config = dict(
    d_model=160,
    routed_scale=0.667,
    vocab_size=4096,
    norm='rmsnorm',
    optimizer='cautious_adamw',
)
Below are experts of layer 5 (counted from 0) of a mixture-of-experts language model. Rows are named router (the router's row for the expert), gate (a neuron's input weights, with its number), up (a neuron's input weights, with its number), down (a neuron's output weights, with its number) and show model dimensions 80-159. Each number is 128 + 24 x the weight over its row's rms, rounded and kept within 0 to 255. Numbers have three digits each.
Before each expert's rows: a language model's description of what the expert responds to; "comes after" lists some tokens at least twice as common just before its tokens as in all text. This comes from a sample of Wikipedia text that the model never trained on. Tokens count by the router's weight.

# expert 60
It responds to: Word pieces after an initial letter or stem, such as L-ic-ence, form, Conserv, and parts in taxonomy boxes and animal descriptions like An-imalia, e-g-gs.
comes after: " L", " l", " St", " C", " R", " O"
router:126099139116134109156151149104145143093140081094107155112181125129135151121177120137098158107153080181111119138146126159098162126182143118142108111129123167099134137115141124149136161134158152104093096078108123118129114143150131147082112140
gate0:152122159116131133150135107118134140116125093138141112149131124126116160137149088144121107117141065174114158146137144178164167132131151190160137123180129120146132142175130118125090136116161106105158114159127085095131131136130174162113135124
up0:122086112128094135091194122187168165116114143087105092121092103121131149119089151138130133110111142118137141149117093095149125123143098115102108160130114160042109151133137093121119176115128117160125117144126162120150135159091163139158137146
down0:105145113141152095171156099125106079153149148127106108147125132150101142146145140108165135112127103134162184163161140105105164153100150143145165097142156097161112151168116109106115105091159104175117126142126118123082107147159113072120108144
gate1:122140119120102091099135136123116169129116149120144173141134150108132149067173157132113195127106097186133146120072150149136120131136151121131090145111148161106119145117111155155110107106128141094095131124107100076141159132104132143147096121
up1:123088114139104104125099155123116097131133123150128154148109118176115135133135160104135141140140106113155090191152174109127147120134148129145120125156164144132136095114103102112117117133137079129160126143073149110088099168129103069106130157
down1:122033134126124129140115145116141134136168136157112121116099108140138119115145081151132125154071143126148147156118111073107137119101117141099109145151138101117174108113145154124059152128134148133081118093153181128181114136157106139165106106
gate2:159125176144139151145086101174166137133114137154124137106141113102127118171153105091115103121145163154084118122144139151095196143172123139115179125129129094155101122110102108144130127119140123149133137074146143113120121142145107107130135141
up2:120139115144152121116100141144147157123103159126150140171155134100157113162152131071108118153147166155126077093120152149173112108157111110132128136093105126141140120154124144142128109152096071151117103086146145108121103135115129086119121143
down2:155132143120154088126139092093142104166118132081128125152144089162114130117149115138123199135106133099153136075135118122148110135110105130126134131144122111144125123111090130151135109167101139134152114087143135134098137122103124121103118145
gate3:121106114142160137200095127112161135094139125104136135103128140116136125115155079097079101145103126155140096124118117152117130134163135125118124104139081139112118092147116105139153141130144115122104133145136222128104144141122176138114137143
up3:121091120100123118128168181137131108135152144121124087137179154125121140123060123093166140130120139148178130138171150108127072122081104117105113121119163145112097110105101157117104122123091134154135137142111124123177100107147109088114121081
down3:121164145144150120181115107151131130119115106138137130135146159187085090088170131125117131136078118072170119126177164147151123165136141118148111152173135160121146125144113145136146141145094128126137107118152077115104138132123140170100137163
gate4:149120153149143138104120131179125130115179114131133112105124146183083142127153088125161145112165155126108156121107100137141142100123091149130110101161105106118119156133140125087134173111170090142113126081099103136139128138098134125112139154
up4:133147132111121137131130129144096124124147117122100141101134104171103128140142072105125156123167142122078161149099149142141124118119113170164145158185106151127087126161177136113119163123150103112138147093127115149119123134133142127148177134
down4:121122120085128168161144140111123134117089105138189127126086128151150158119109167130084125131149133189083123100123139139129118141136104135099127128119156065118166104167109161153132086148121135122131132133146174099146119126120143147120133119
gate5:179164132130146110111136110137136101118135105150115144135115093095116129163142090131110118139138097131101143143135113136093078122123128098173111160120126124137083107160081164112144112144112150131136162115094145136116117098132064131115125164
up5:147134148102103155137118123157170147101125115171077112118118147146081112100122141138104136137144116120159132097129161104129171158153140156108162121126135112123129141123145034134111096139122145131132128130117117158159152173096118093105095067
down5:123123141107148089152128124116156133071092130072145115103149168145111098099140138115160118166133110145112122123141110143087122110153123101127114109112087125157112121169120151118177121100115129167109159107147156150141105097100135157112107102
gate6:123117119099110114117138082118112112137127098123154146138150118135150143134143116127162104095134088156089127116121161125139115163102149123150157115156108174088106099119143122072133137153138134095173147097164136107165147125091169104143155171
up6:108127126157116149090087129145162142075118088125135131109156122137112143121157147127100124111137098123100100139154125106111139137110112106128179102130143131084107125112123097119117112139101130117125153105175089160143108129144161080123139134
down6:118116101153130142115140135123146078127138121130105111130107118119133068122116128104135130129159119063178137140145102078157113122173118139092170135139112169151056133105140137121134138119089131136136110134110141133112134121117114132138091111
gate7:077112137075069134161112142142140135130160119124131127130108126102114150135162145163090173137147133138103147136112137102165111118161160141161160131144162144116157094145105156149116097119165097098134143131089140125080144137090097154096104154
up7:129094096134137162177120120144077172115117113133090156083139110108128106156136160129128145156126118077103113137082160100133121138135120144144183152145167158146141141131161179123126098095149122137079099125091098095118102119110134168108108164
down7:093115140102074138118173153150145131149167139123177115130137138102128132121109101080164102118142124097125165146117121104096166146102117131133139123161086099120162112182131132117125145138129110114087129140129129112155139141115153134112102163

# expert 62
It responds to: Hyphens and line breaks starting organization or office infobox fields like Headquarters: or Preceded by:, plus institutional word endings like -ization, -vironment, health.
comes after: "\n", ")", "ult", " Department", " Pol", "anc"
router:166097080143130131136170134077135108114131129141092137152099163106111138157135094113143139157142143163136102151134098115116143076150122109122115117137123114116145162083162095092133113176103112136138080154155125139113111174140118126120119128
gate0:119102117131150100109081181130149124130141157141126146129136142098126140094138102112109119123158145118126142134115115089142122118141198126130109115144150136072165125129142169110154082136112108115140104089178138130118105091141144167137127122
up0:110106120133149149133140069109096116147110118115149109133093107162120159126130143129150132110086124153129155087155111111091122141119087077142110186117091119159110156135112123151141115126145136111137126160124118113130125129106162144135118119
down0:110145148146132139102103122106130118123114180150141122113155127131124139145153090110161144129142150136157060119113145112132082119141170114103116131110076146121138165119167096108064125162143135130134105128158140122163096151109129127151136132
gate1:112097151114111131140116124115079152135131137114067115091107122076117136152130162163120064130144165133158146100141144129115117162103133147120092157124133101116139088113125157125141106195147173140132110150118133129141132126134125118105106081
up1:143148118141147131142126116159129137130146115152130130142167122105166127122128089111134143117119099125132105123112081141162154150163102174168141153130108120122098144168092112165184148087136164133160155117155115107083151134171129144134121174
down1:134125113111144098139153156137099174104149150116132148133092093186151134153124122087130137114105147097105086175069130136123100130144114133102165114118127136123130174165155114183130170108102166154103137166114118132178110137118107159127175125
gate2:107137108131128117128132162138110083146077140169130132159116094136152105130170155133116163110081140105146147108164107121176133115126107137126143085157143106122140105107093115137090149130129100098152106110167100102136074145107094107152153126
up2:110107127148101130180147145141142116101142101149146116124122145135122141149096089126136127148126062130163117108144124136176108127123123103101139132156122112095114104145087135110126110152114122098131136102121123129147167105110091112085148107
down2:112091136106134129090092147100137065162094147108161107159113107156089113125090152150104082094103111131130159131100136127099156136083151140169151089145169094125173148154120112127156124142103159117123125131146160099140136086143114112162136120
gate3:097129157160110155112143185092108107135138130095092155147093146165151088110116107134124128112135093121138128130088147088151086125100115137125114125197162132107087113105107154168111135135128106131171119116137147110160149082107127144131126117
up3:128135145087117123135082141124092140143120100122123134070156120113130140112134110097150145131099144104151152122170132140155115172179128131128120123118122124078121095154123148127141135115126181151191101126130114145119063120141101101149121071
down3:133120138112191144148136108100152086133157164111148165107084106119109092142105094156126120120132119086131113190209155122119124090130123129145060101136119111117090136145096163127127133156138116097133139149139114088122112125143140149116139112
gate4:156136153117141113120135093115137137147114127119144114107141165104159122151155098136142166158119125121132140118135147189116095149145158161114132132088097156148098151130150124132096128120102116128115141122129124148155082175107103150088116161
up4:105155124095144085127103125132079131110097143089139129134154107095136174127164137144131090139105162089101137109118142125137140123085130114150147149151095081099169143119126136166126124150146144091094082104108121120120121125090133156110120155
down4:123116039148129134161098126137120125132127108118157124127100105120168122146128166138107110152097153091110139083101077107089113145099112107119143145148141119132099121092138130140147133179152151090110121158107156128134135090107088141137125076
gate5:157138134103180129067104103150121105148120141130152084121090090160156102104097117117148137125183119110103153124122170133127183110155129136125115098150174134157127105100125119117102117123113128146082132135126135094110119127128123099103125165
up5:102153117166109112123138097087107136098172120104117170119152165100114127162151109090100033104108122088157118101106165146094104125139135128106144121142104138142094119136129125125107090143141110115143147115135118148113104114170123094159137114
down5:150157181119134109128162127132109092146128165144127160116104154132128139155156112116157119124125162117113155127139162103124125083140185128119123126139177119138161132092098100132142175154112151123101156122128089112098124114149118122126128097
gate6:108147116141180143119132095149141092126112157153134119151143168098154162124179153099125164152107126107129129148112153141122169149088134126118108133127088132139124175166133100150105120160176112129087101083151130120115091146138110175131106125
up6:114154123151144148089088132128122112148121122153108133147116181122139111150158112127106122110089192088121130168122165133176111158120108128131127160154135118127112114136144074182112174132142146152120132081164135149124122185159123134116122117
down6:072154132157113124170121156154125146151098097135166130136136132106149135130121121110114116115151165119085133104110148164131125154165117123077145110116157111134157144163134126136088108140144131116112145187120111128138151139114081109134126151
gate7:113115116111128145111175090139109122130098109122128105113147121094091091106134137130143164146141108126128121125129086111102111122147130088119135132139148146185153138144135134094138148141146122093104089151118102130120147123106137096143116110
up7:129127141181172108131126125107122119145156164132097122140120122179128145121118160141127111081145182187133139117150145092147143066131066185142130087129088113126134141092154122195097118101164106152097146089112130133154131117110136132126133134
down7:140117123096143124151110159128091105126118155115090107112187106088138112138144139069070136085137146118110147140160113147103151120129134104147134090140140072110143117120136120126110108104136132140120089134117152161140139107159083133088102115

# expert 56
It responds to: Line breaks and hyphens starting infobox fields in film and taxonomy entries, like Language:, Order:, Domain:, plus words such as title and episodes.
comes after: "\n", "-", ":", " classification", "ia", "ific"
router:139114143101154134141158136123122144100142080130137137172127135117125147116140138085134142120157105121130094139162110106150172091136123108144141135108110172141174131138121093131145124141156121083132111115128108118165128150115136124123135165
gate1:163155159149107158087130120151144112082160116147182090128117119099134093143130111094168122146158131156125129155103118174161124142128065138130086104101086078163121115114116095087143097112125134140133118106076126118137133106125116133113112164
up1:113116110119137116147127119141113117160077147129123138113160115137127130112133147135069130137100152152110148098155119102156130129125154109128100133102124144122154102145152153139149118159150116083117126130179085137129134087105127155113124125
down1:125096136162140153162134108143113147150118072116146139144087119107116149097097163132149111184145101124132102126156116147084167125185151136111142117146132126131118111137111127107122123125134103122094122092118169150173116103113119162135149095
gate2:138135092147143158104140183131123136144114128161093094102170090137093109096153146147072151129107142124194136131082126117148150111125090134145123144114140136101090109099178116151085117120108146128138114108160147087121113149099141071142130152
up2:154102131099108112094097093160150122127093137142136124130098132158126132139122104142144088148109110171122164123151134131091109147121150133128113158131135140147146088184077141104128117126103155148192165130119148136093096126133113173128093133
down2:138146105109140159102080143113120161141130167084103143146140135154125178109105094140125150116142112116114107145064142120136134098140095106125133069118118124155178060080097070122139129156108121166131095119135123083148132117122106133111152123
gate3:205137132110126159122170144152088151111111102131115111133089168137104116165136146130111134128147129134106099149148114112169157114105106159084106121101128099178135120132111168128130107119134101148100124146127147128140126104105114078083118150
up3:153145137139131129118121102163110163150081145138132108083099132092137112107081117141103133140125114114109164117095106120147105083129129124109169155087102144155085123146147159129137111095126138148131149158093158148136121132123067140153097115
down3:154142153115145125118085112098141110096125125102129188131144112128073148126091120160136134135144130135132156122162130141215105157102109124140147147174182119105126151145146160158087140110105136096109151155129098138162107153139141156139144172
gate4:112099121126134135097086108124139140082143109143140155132120151110138135096115120118146106115156126138095140129127134110083140118116180105197127126144131166139133183116097143086106098129119113173124101088129093151132127115111090119119117105
up4:099149120096080152113125138155161132124156088126135144128086091119110101125118102120160094152147122135089111143176142106107150114112206139162094137150117149146149147112118140108142092135155125129142122117132132128107140111107102107126134111
down4:098142135108162112110110098131105120155106168121158103142116155117122130104125140055080094152159134166136107204153087121114125145120127123169123125141075103118132106136114140102130132084168146133146116124101119132135167143106176129120117115
gate5:063089106117129136142128146153111073113102138097126118130105146151138121119128151081156166119151141149131093141143157128165130117142121088152110134094076148113183088148121145125113106154094127128092123147110104134155085153127121113106123125
up5:162141113196135126106142117109136157174151151110136144111155091124100143163152153158129137146115118125128173090138111118087115136116142137097112097141133157139149184096166138144133137117130090152138104094123138118117133143128148195150104141
down5:132115157103107157155140139103132093165158166120108168156134148153156130140119118084169120149152175157119137125096122162107104141133133149155125072131127176099126145128117169125101138163129100093110142126115132109086141118078081133135157127
gate6:148127155117108158142142095165119148131128102142125164138144131117131149121128103149127127138110120099138138122122146130134158098150165117153125167131161138093104108137094123135121112155193145121140134155138170162108131120111191090141135134
up6:126149143139150171080130117127112113149116159151133109132093106176137097148140107079106127116153112159146145070134170135132122102128094130116145110163160106116091126109118123132108156138063146121159145116111132154068100117122105157129164078
down6:147117087158120141100131139086102086161108126113140149094134182113125141091120149131112131179085089112117140179117138152154128140100143142127117106100138124139117123095158115148146147171116085144135124098124107105124121163143106157128131114
gate7:121135135134127097088159130100105108155150116128107076153163126139121127144135101129158147089142133125160148115154140109116108091116125133112108116145131131128099136103178138119107161150182109090119152168116124131149140179171128100109122182
up7:060146153079136119120170150127103094110121133168144128119144138134111113155111106129107109135120127154097133100135146099104149128094141141149109142149167107111132147129111138145096126145186102112165144144138184160110160188122145103124080175
down7:085133124150122114123136168087123134161138145190151160130129159112132124160106124133103139113066109168120155100125122140101141101129110136090111097137175137152162104107144125144106111160119143176145149128131149120143116144138150131141149122
gate8:108169122124114109091135134112138192149104112159156135130111115167146165122122129093124111106100134158114154125137131130165131111101102108160082145119113103158124076182146123142158122093097117124106130131098127088122113130136112143149137137
up8:158169106141118136118137136097131165114107067146133110104130086088148129159146115094157116143091168148099091101160097117138131122121111090094129159077134134108158108137125138106181119146100135151111126186103151100146135141129132137126120129
down8:119116149142137141106154122091131129130127147114085125126136139128110124146117100106123104178130105144155171133160132150139170107096121162131147133184106131083133074161127088148155155105129128125112122125128115141148137119142134140108136170

# expert 34
It responds to: Subject pronouns and auxiliaries after a clause break, such as he, she, who, has, had, could, plus the name initial W.
comes after: ".", ",", " that", " where", " which", " he"
router:136131079092156108162159079112139115122145113123122144150146123138103157142171136110142142132189135161121128103119127119107140149122147060131113095144113130107141151120161126100118095127111145143120127109102169147131113138133153130146106122
gate0:114114120111129131117128085150151135126151111138155125091133114122093092153131173129113160143180166129160144132096106146115163145109167106087152121096122132126104108106088101115144136150112129178116058150126154108152143126157137120178123108
up0:094150125156135156141122115124111143126152141152151124138141113137142151088161094114109142129094165124137146118154154124120128101106131114164102170140126107155131104130152135180115116106113094116152164121133133161129095110077150132108164172
down0:154145125178105167174115102105153115127129121087098157210113113118096131128166097114114117124083154180117112129124137122113111123112148138180145136137140119143159095163169101127160104152139130120127109121115117118109122119141096129098116100
gate1:106114104130137104116130096139168145117177142127141165129148100157132093152115171105171095099137150118119130121075113124145122164130154126090162106180131140080094137144126112123146132124123123182140166143138132138099168148129113132131151118
up1:109154153116149137102116109123135108136161136137119137128106121116117156106142108113120176128149171144103146092162109104073138100145102120161110079142142096157147124148160116133116148119154112159122127107115103119129135120114093069134129128
down1:129172111135129113173151136135134106125137134170106110070121099104121154142112117133075167113158104056117126145137143134162134160121122109105127176082165126090149128145155145126143088124153151119126137138130084169103094153129177142094157107
gate2:172149132143193073125161103085110150154090142137122123130114117101097133147143098101146134121193141120181125125126109072078133136102112125100149108112111147146147152105148108085142150136130129143078070116127147117135107168123124097121112113
up2:136139165147127104104137096118084141142088125144142158115097096121107136140115105134131135154152144101175140113083095075101106155113134110121184119144087132147119153104162126101179163123122128134100124129104168144128100115152148119134142069
down2:116119152131101139108135107116097113122133085140140136011124087141123118162111167147176135121132107074159153126115152144130106160092122116085131160136135143102163146141063121136113075117105117089081132120153149167117116103141148116112121129
gate3:116120137163073126140151122134093112104129190115130117127157126113168121091060146111143155124102151129155136092129117126147124097098132104125172085079109159161093161143121139093118157159133139150108159121128100125134099118126106109128112153
up3:148083129118168130108135140135149128116188134147085142149099154141094177158125139103109079118175109120102093147147116152162114121174094151141090128147115110115156111114131120163131137123165147077139153133112122116162170137111151150116170143
down3:126151082176147123093135113144162109129137141178144158142172167166075133184121116141132130140142144136138165108130121121159108118164104085109142143157115135147113133073098129123143117113099173130099146118122160084153127120152121138160125170
gate4:080138063148123099140148111192148104149158159104138121135168112119121110118141133147158161163094122111142135149111117113165153094151192143124108092091138187102111107152112137123149103170129138110142122119151128135139128078143118148152118129
up4:137138155123105103096145125093140090135078143108109110126126128162076122127134133120156097075115140126140122112120116142088116166122104136110157170182075094146124145174116103161128119079112135168132149132129134163138091144117127139140142134
down4:142128112155145137159109122111150141120092126138200139117130146161097095179125104143110153135122142100119121098179153127166124123152147086155128162115086173115113118110104117097130154172108112086102085126145176133125110134093104162148109087
gate5:133173095120129129134157158103147148121123123109165106150114111114136132090127114140105162122147148138128126135173101130140185090090081136130118094094123114119128094137150155111103083131115133098142132107122132107101129110138128119148122183
up5:111113193110154133130077102115140161114178138101140156123175078126092158138142133156108112096120127094107146126141126141117092111130122113113165167170167110141129115132160096124138117118149166161101100103125147140105118138136107141114172115
down5:094153143122130094136117156132138089123141168171087103153136120149119117106138108148138147142113119131135133091133116172147117123135097108168146150125116138100140180143157140120149119127071127098169093133172111155166114119155125068126107113
gate6:110138108109164125146131109153094112140122097092167154108095106147088131145173100158084131126151141141176139109093147118102110148127152153118134125114136117114114094155168125118157107143094153157105152128093137168109104170130133100139108097
up6:121106083120150133104113137102153113122121126149119118115120133127099133124158121102178141141147148171148103156140151167149153129148110114099130118143126115122137134134069125108130141169135114134125138113077131154153144136125149098155154091
down6:126082152156114131107093150081085107132092176119110124161140133139130133123062113178115168156118132148140134114118096124103114126127124129105129138116096092170133153140187114122091160159140105143149148162139108120132120166136147124140131128
gate7:157120080148126132141143143115094123161142150138134136124061132122119139158135112170129127173138116141157128133090134153079108151126141147088158122125096141090133182130141145115127115155129153133102080127092126134079172164157092119091123158
up7:095146134118154119158119114135115135122140157112117096132140096118154125102138124118126160117077125151156147135142154127166146103131126124132140139120154124106093092154129147183099111122116127128110105082171136138143107092089126108145135049
down7:124133116138112104127155127132072133122157094094116131101158090110086155127125102135162117076114154113102133161148087085111122104143139144152096116129178080142164138121113113162139107112078077116151138131174155144191126152102083120107115119

# expert 54
It responds to: Word-initial consonant pieces like s, S, Ch, v, sp, qu starting nouns, such as sources, chorus, Chairman, venture, summary.
comes after: " the", "-", " a", " and", " (", "S"
router:136111119144165082139149108113165142105129129092170153167112146142092165131121127118118106144163145158150090198092127109137141107150127129133128107062126128094174145090135135098154138115161090146106104096149166154131111160093151127116123113
gate0:095117129112151139165121072140116083147127141092138146160095144131061126144116069124123130150151122155109120133124168096134149121153121106124125140084111100125091095078140128117174150130165118087113135143107131150139139131111133154173125149
up0:097110157139141126146143079110133118108156131109135146116129119133175160148122135104120111141095154173135089139137153117157103140110109100094129107123110127112121117156136165066180131071152144105120137143116164134189117142161180157126164148
down0:185146157106113105106110137095179147172118095152131135135121110110149156121073162160138117111096125160126157141152104089135165125114194156123147145107134096116112122102153133143139122085141117136160134148118100112145127127097122096101100115
gate1:115127146144115155153156141121150123115129114134159092151129102164170126109083153187104121103119128125109119145158097113131141139053158127114133120116083132140138123115109144112104072136122129071136168127182135159115119125129108141151190139
up1:131119133108139129141139120097144144118172134137130134082101144146140167165139086104128143111136151129111092141091132149132113106126105160128099144157121157095096102122140120102125142114140111161078135100144120124111129152132095142109083109
down1:144157109159099101154122106138169073170115142161127138061125155138093154170147136103112150144106161088163131132147149144114060170169112096179123136112119152146121125150130121133149159116100095127115130124137159088115138111114130136106182096
gate2:105119113168176126147090139123119115128130135123095158113124139158107122135130141132158159096125135131136131165121099123148094137099109059104204109116127154131205188148131142132112117087172118135149125125101110161135144108130145109137131082
up2:117132171150156114112117141116169078108133107162117054136109129097133124134091103124160120130131160144142120145116158145126128144142135100142183151148159084118155160139156119143123151161132113144106115091146125126151139112120134094115110099
down2:134139118121090134104119128140138129129107144144110127148168130147153164114112139105180134086173143111084141148086166153137146107102096096119124123122135124144082157110173145141182118148111144089133104117119114115101124151156134140091171172
gate3:157136140137133096136112146173169180126110081104098129146109096180103172121126113147060101125123110117147105117114119086123142130171148106108116130123120119124141128138135162139175135145132163142157157131102153113134149121147119155146156085
up3:150121136120079177163119159192137157135125113157119171146136076110156145089155131091120117120142090154121145135121116116154137113092123121138081131085144130141104126125123150179106094138118096125129174110148117122121098118140111133155129105
down3:147172102151109146124119105133129112102092117131111110152167132156117136141146137154122140152135084106090130152139107099161141092126144134112140087098109115120127137115103064148128107120126134146179138127117091178110124179132159152133158181
gate4:098113140161128135113123128160111146093128128121139138102130158129133099113097149137107142116170157108142135157139133109142148135132163121096161096134116152114157156067148107087098156139143146110161117126128183082133105095099151118143144160
up4:103136140123110129135140092115124170143129116102149126089107145116129132105055155142123140130151156105177118148127144096157126119076164146083130113161104143138183181130109166087065099145113168112149162117098152139127125116092176101096098138
down4:100106144141074131123142119108103183153150103151128153132143129125167137150135136152133123119116137139114130187151161092155142110145129143136121150111117122162131121129086117089171138127182161117155130130187137141134119138076103116076115177
gate5:164145096092123172166131149147135095115145112145104096190159153149129126096133117105106099104121132116108137138115126118132141077137117158160070162111167120143147104141138128124130107089155154083141106122139163094139141157116164110126179144
up5:097125129127143127081147086140102102138112116085122107083131123104127130169134157142155152131148110147168094096122112079167128130112135131147120147146095071162091157138128126088180155138085106138112142184104110142170113146138119124150087162
down5:127181139139120125135124147127162130135123142134132140148110117119144153101116084120169147140160139126091140170137127133151113141131104133185133147134118126176113123145100131132117090133140108173139091084155123123139153120110118121064193121
gate6:115122063126159134084150145132116121113120098148151117133118163152160131118151106128122114128139094124107135162101145144107113134156166106131050134117138179127117154098080119132102113118135139113149130152187142127132127139100120135132115109
up6:139102103134147154101135161167151168086121093135156135127112161155145159143157113118120108132128120142123135165097124138176098165171149116108097181123130151099107154113135162156086100127110128123150087123162121143142143138091150073176148108
down6:115135147134128149145148142159122121097144157107127139127128166119162135079123136115142152146122158137141133124144094075119128142150159129140133179116177140134150079136127090112113115096130120081095128139138102148145142150135140122105118155
gate7:171148145086149120147149124097125128166143117173122206115119129145101148142117116135122109114165121133094130148076165134157139126127170151134146134127143133149097113134093100087164106141129152162147134088085119135130187122107134122125129110
up7:115139129109140140152109154126123150125136115125131060103150129157128138134141141126121123101106110095158176115157163084094124098116115132085149158136113091111116135112105106146122119057133126169165125112158136099122109154127162091141137105
down7:115133141130097089165128067130118114144098113126118109126144139137119113127179094134146157120103130147121149160160103107139135119124116170124093136125115124118139133164154169115126156091151107101125109120108146109120123117153041139158136156

# expert 46
It responds to: Digits inside numbers, dates and vote counts, plus surname beginnings like Wil-, Hod- in citations, and prepositions for and by.
comes after: " ", " G", " H", " c", " B", " C"
router:153130094118110145124147092117145136125129145111121130155103166124119192121134123091136106175133110151133152158085126122087139109132103097121138110076103171116136132167117118131144132137148098145126118169126156106128112150106142149109138159
gate0:113148141136124147086159111166079169106143122129096124114152160073081178134126110144139119133136094131132139123115111168125147082153125124147096144103126127139175154137141145146147146156119135157072184157151154092132139131125163100147132150
up0:146125128100107112136140094136169130113124136138139126132138128099161125084126174116131147076169166167114090139215101139114127114132126113131158044129162089102167129147096091133117134153131133129080091131123156122120142089133115183154150128
down0:069136134142136117100112157130102112143146128087118132134146108128136155152100104104116162136105149131141139135117140100147097176101158127122134096095096122134100146121156100127140115088111154144201143129092132144145117075120157139099115125
gate1:130147147124115100177148124164113185127110102116082147151132113161171142125174125103117168124114087115170110131108101095101099141143097129173140124143114116136154105150137161121135126146127093136105102157123105134132072092123102134133136136
up1:155119097125132152153122161162111164129143109130123148118124088164135115133097173175139134141141136145143120105163103096101084156150094107136136115133106099119112114115158105119134163157124172121117065195131158145138145123145120122127150149
down1:143109087153120157145126130172109144127110145126107139139103127136119093138131116154092128173098114116132103074155147104170173141097096124096141147110155150129119093146130113143149122122111092134151110191120084115144162123124141129141123141
gate2:093054089150144123120128135143167141131125115131147178101152145137119157147132104123134114122120164127163152110137126145140127128148109165114142082148108147108147129103127065120139131122136150145182143113118136093125142145110161106135164127
up2:083146152109115143128129113096114090176125140123122072121105157099111133093106171146169151141130152114104131104114111111144074126155138097143118186138130092140136126167122106102104143164084097118128121127118095158138156104136151148183164165
down2:121128138105154118102162152085111128130142161152120118129132163123111131133162129089128119110103113146075142122145169178175120103165132119154111131105134089111146101197115145116142121152112149125115130095090145124184115134152150152077136110
gate3:123106136122161118106123135145128137145149140119133152061156096139118090113096128094137103138139131137133093126131125130158119136128093112137122120120126133147109127111126127157173152066125146155122107175161123138125077162124143168114140215
up3:087105109100113123092111119104170131176102088109109149116066122129161124171135136157120123134114129137133140155129132145143165126142122124128149125086090103124152134141172160166145172103116137127124139148110129090147095134129117158134118157
down3:122151063111113108118117121118121085162105130107119117110119102105142148107106118117168116142128106143110151109135155100082156138115153120090140132130140091103183161168135128125110137129123129090076153188114154136100109150160092136122069151
gate4:116157102150124168108125111108108113135143139110128123137146133162132126127119128116153185147132158147121103125139118110142121064109126145115104109098114156122085155132114146154179133171122071186096124117094145116120107187117092119165101098
up4:117075128057123173128151095134113136120133157113169157131155109099134158107156141164170086110114110102150108077105110160128116117129117088125134141134123136094106147118183095135132131122160131120118155091138135140137114124160153169112104160
down4:079176178165131146166122107161124101136164099100096127132132158102097111154121124138115115144130117144147129129167128136090093130117128090096130153127111116104107126105130164139120146137174126132122118136110140141112132095097097142110154101
gate5:141119110148119147120064126171149126153137101125140133096119099174127090115076153155160151117123134100123120100131117133180187147162166078137183177144132144112114098152184129104131124128162115098112135140149135126148116148125112120134111119
up5:107106131117130123156127111123125099107078155150119088113104135080155115101141110115139163104148130134107123132100113127090103110094109168147087100114128133131089134142086118135088143178101115140104112109109106120123134110154109154118136107
down5:148084111106133124152133168144104136122111145157096129126165133163124109159178161130097101085128148104126134136161125140129110097167126148157079139107090118087092155144168121105134123104143103131099174086145084134154171109109142139160158117
gate6:145125101085132138145136094123127110085167107124157108138159094123126185090109089101141094123120104111122121132099149122112158108121129108134149133126134083093157152133139118162155130124143106168111134126135113130099119130146118162147103132
up6:136070135102114154140083144091118092065149076142128138114168124094152156129174163103123113136147127140096163123108119109150126103120090135191093112094139104104168135135122151125138148161148128157115144120163121083104103098116114107132119124
down6:136098155133149089155136122141168116136115144113134086122085144081065116075119151146122154160118131142108141112117130137136143137123137128123110116115119144112127095151137088133120123141147129142136129161122135125131209144136097128104103159
gate7:111129106159138111104097073127132128091149116126137127132099136200130132120156123140087127138123080111156149102119127149150114127113100171159150112111105124113149085140097112121132146118116159131115130171128139157126132136148140129174116145
up7:087104147153136105157117130157124121121134157088151139118110144105114125163161113138134120147130140108156145136151105163132124134117126127128191138101137133054122125127129161134160152113109102155163165156120135115130152140136128121156148124
down7:077141110118126110116139108132095120120144128120081105112165133166135089114132084117136158151144124090126163109179152117110141142133159131173112147112085109160160156104103125174176113129133120131086130112118122158172132111087134123201121173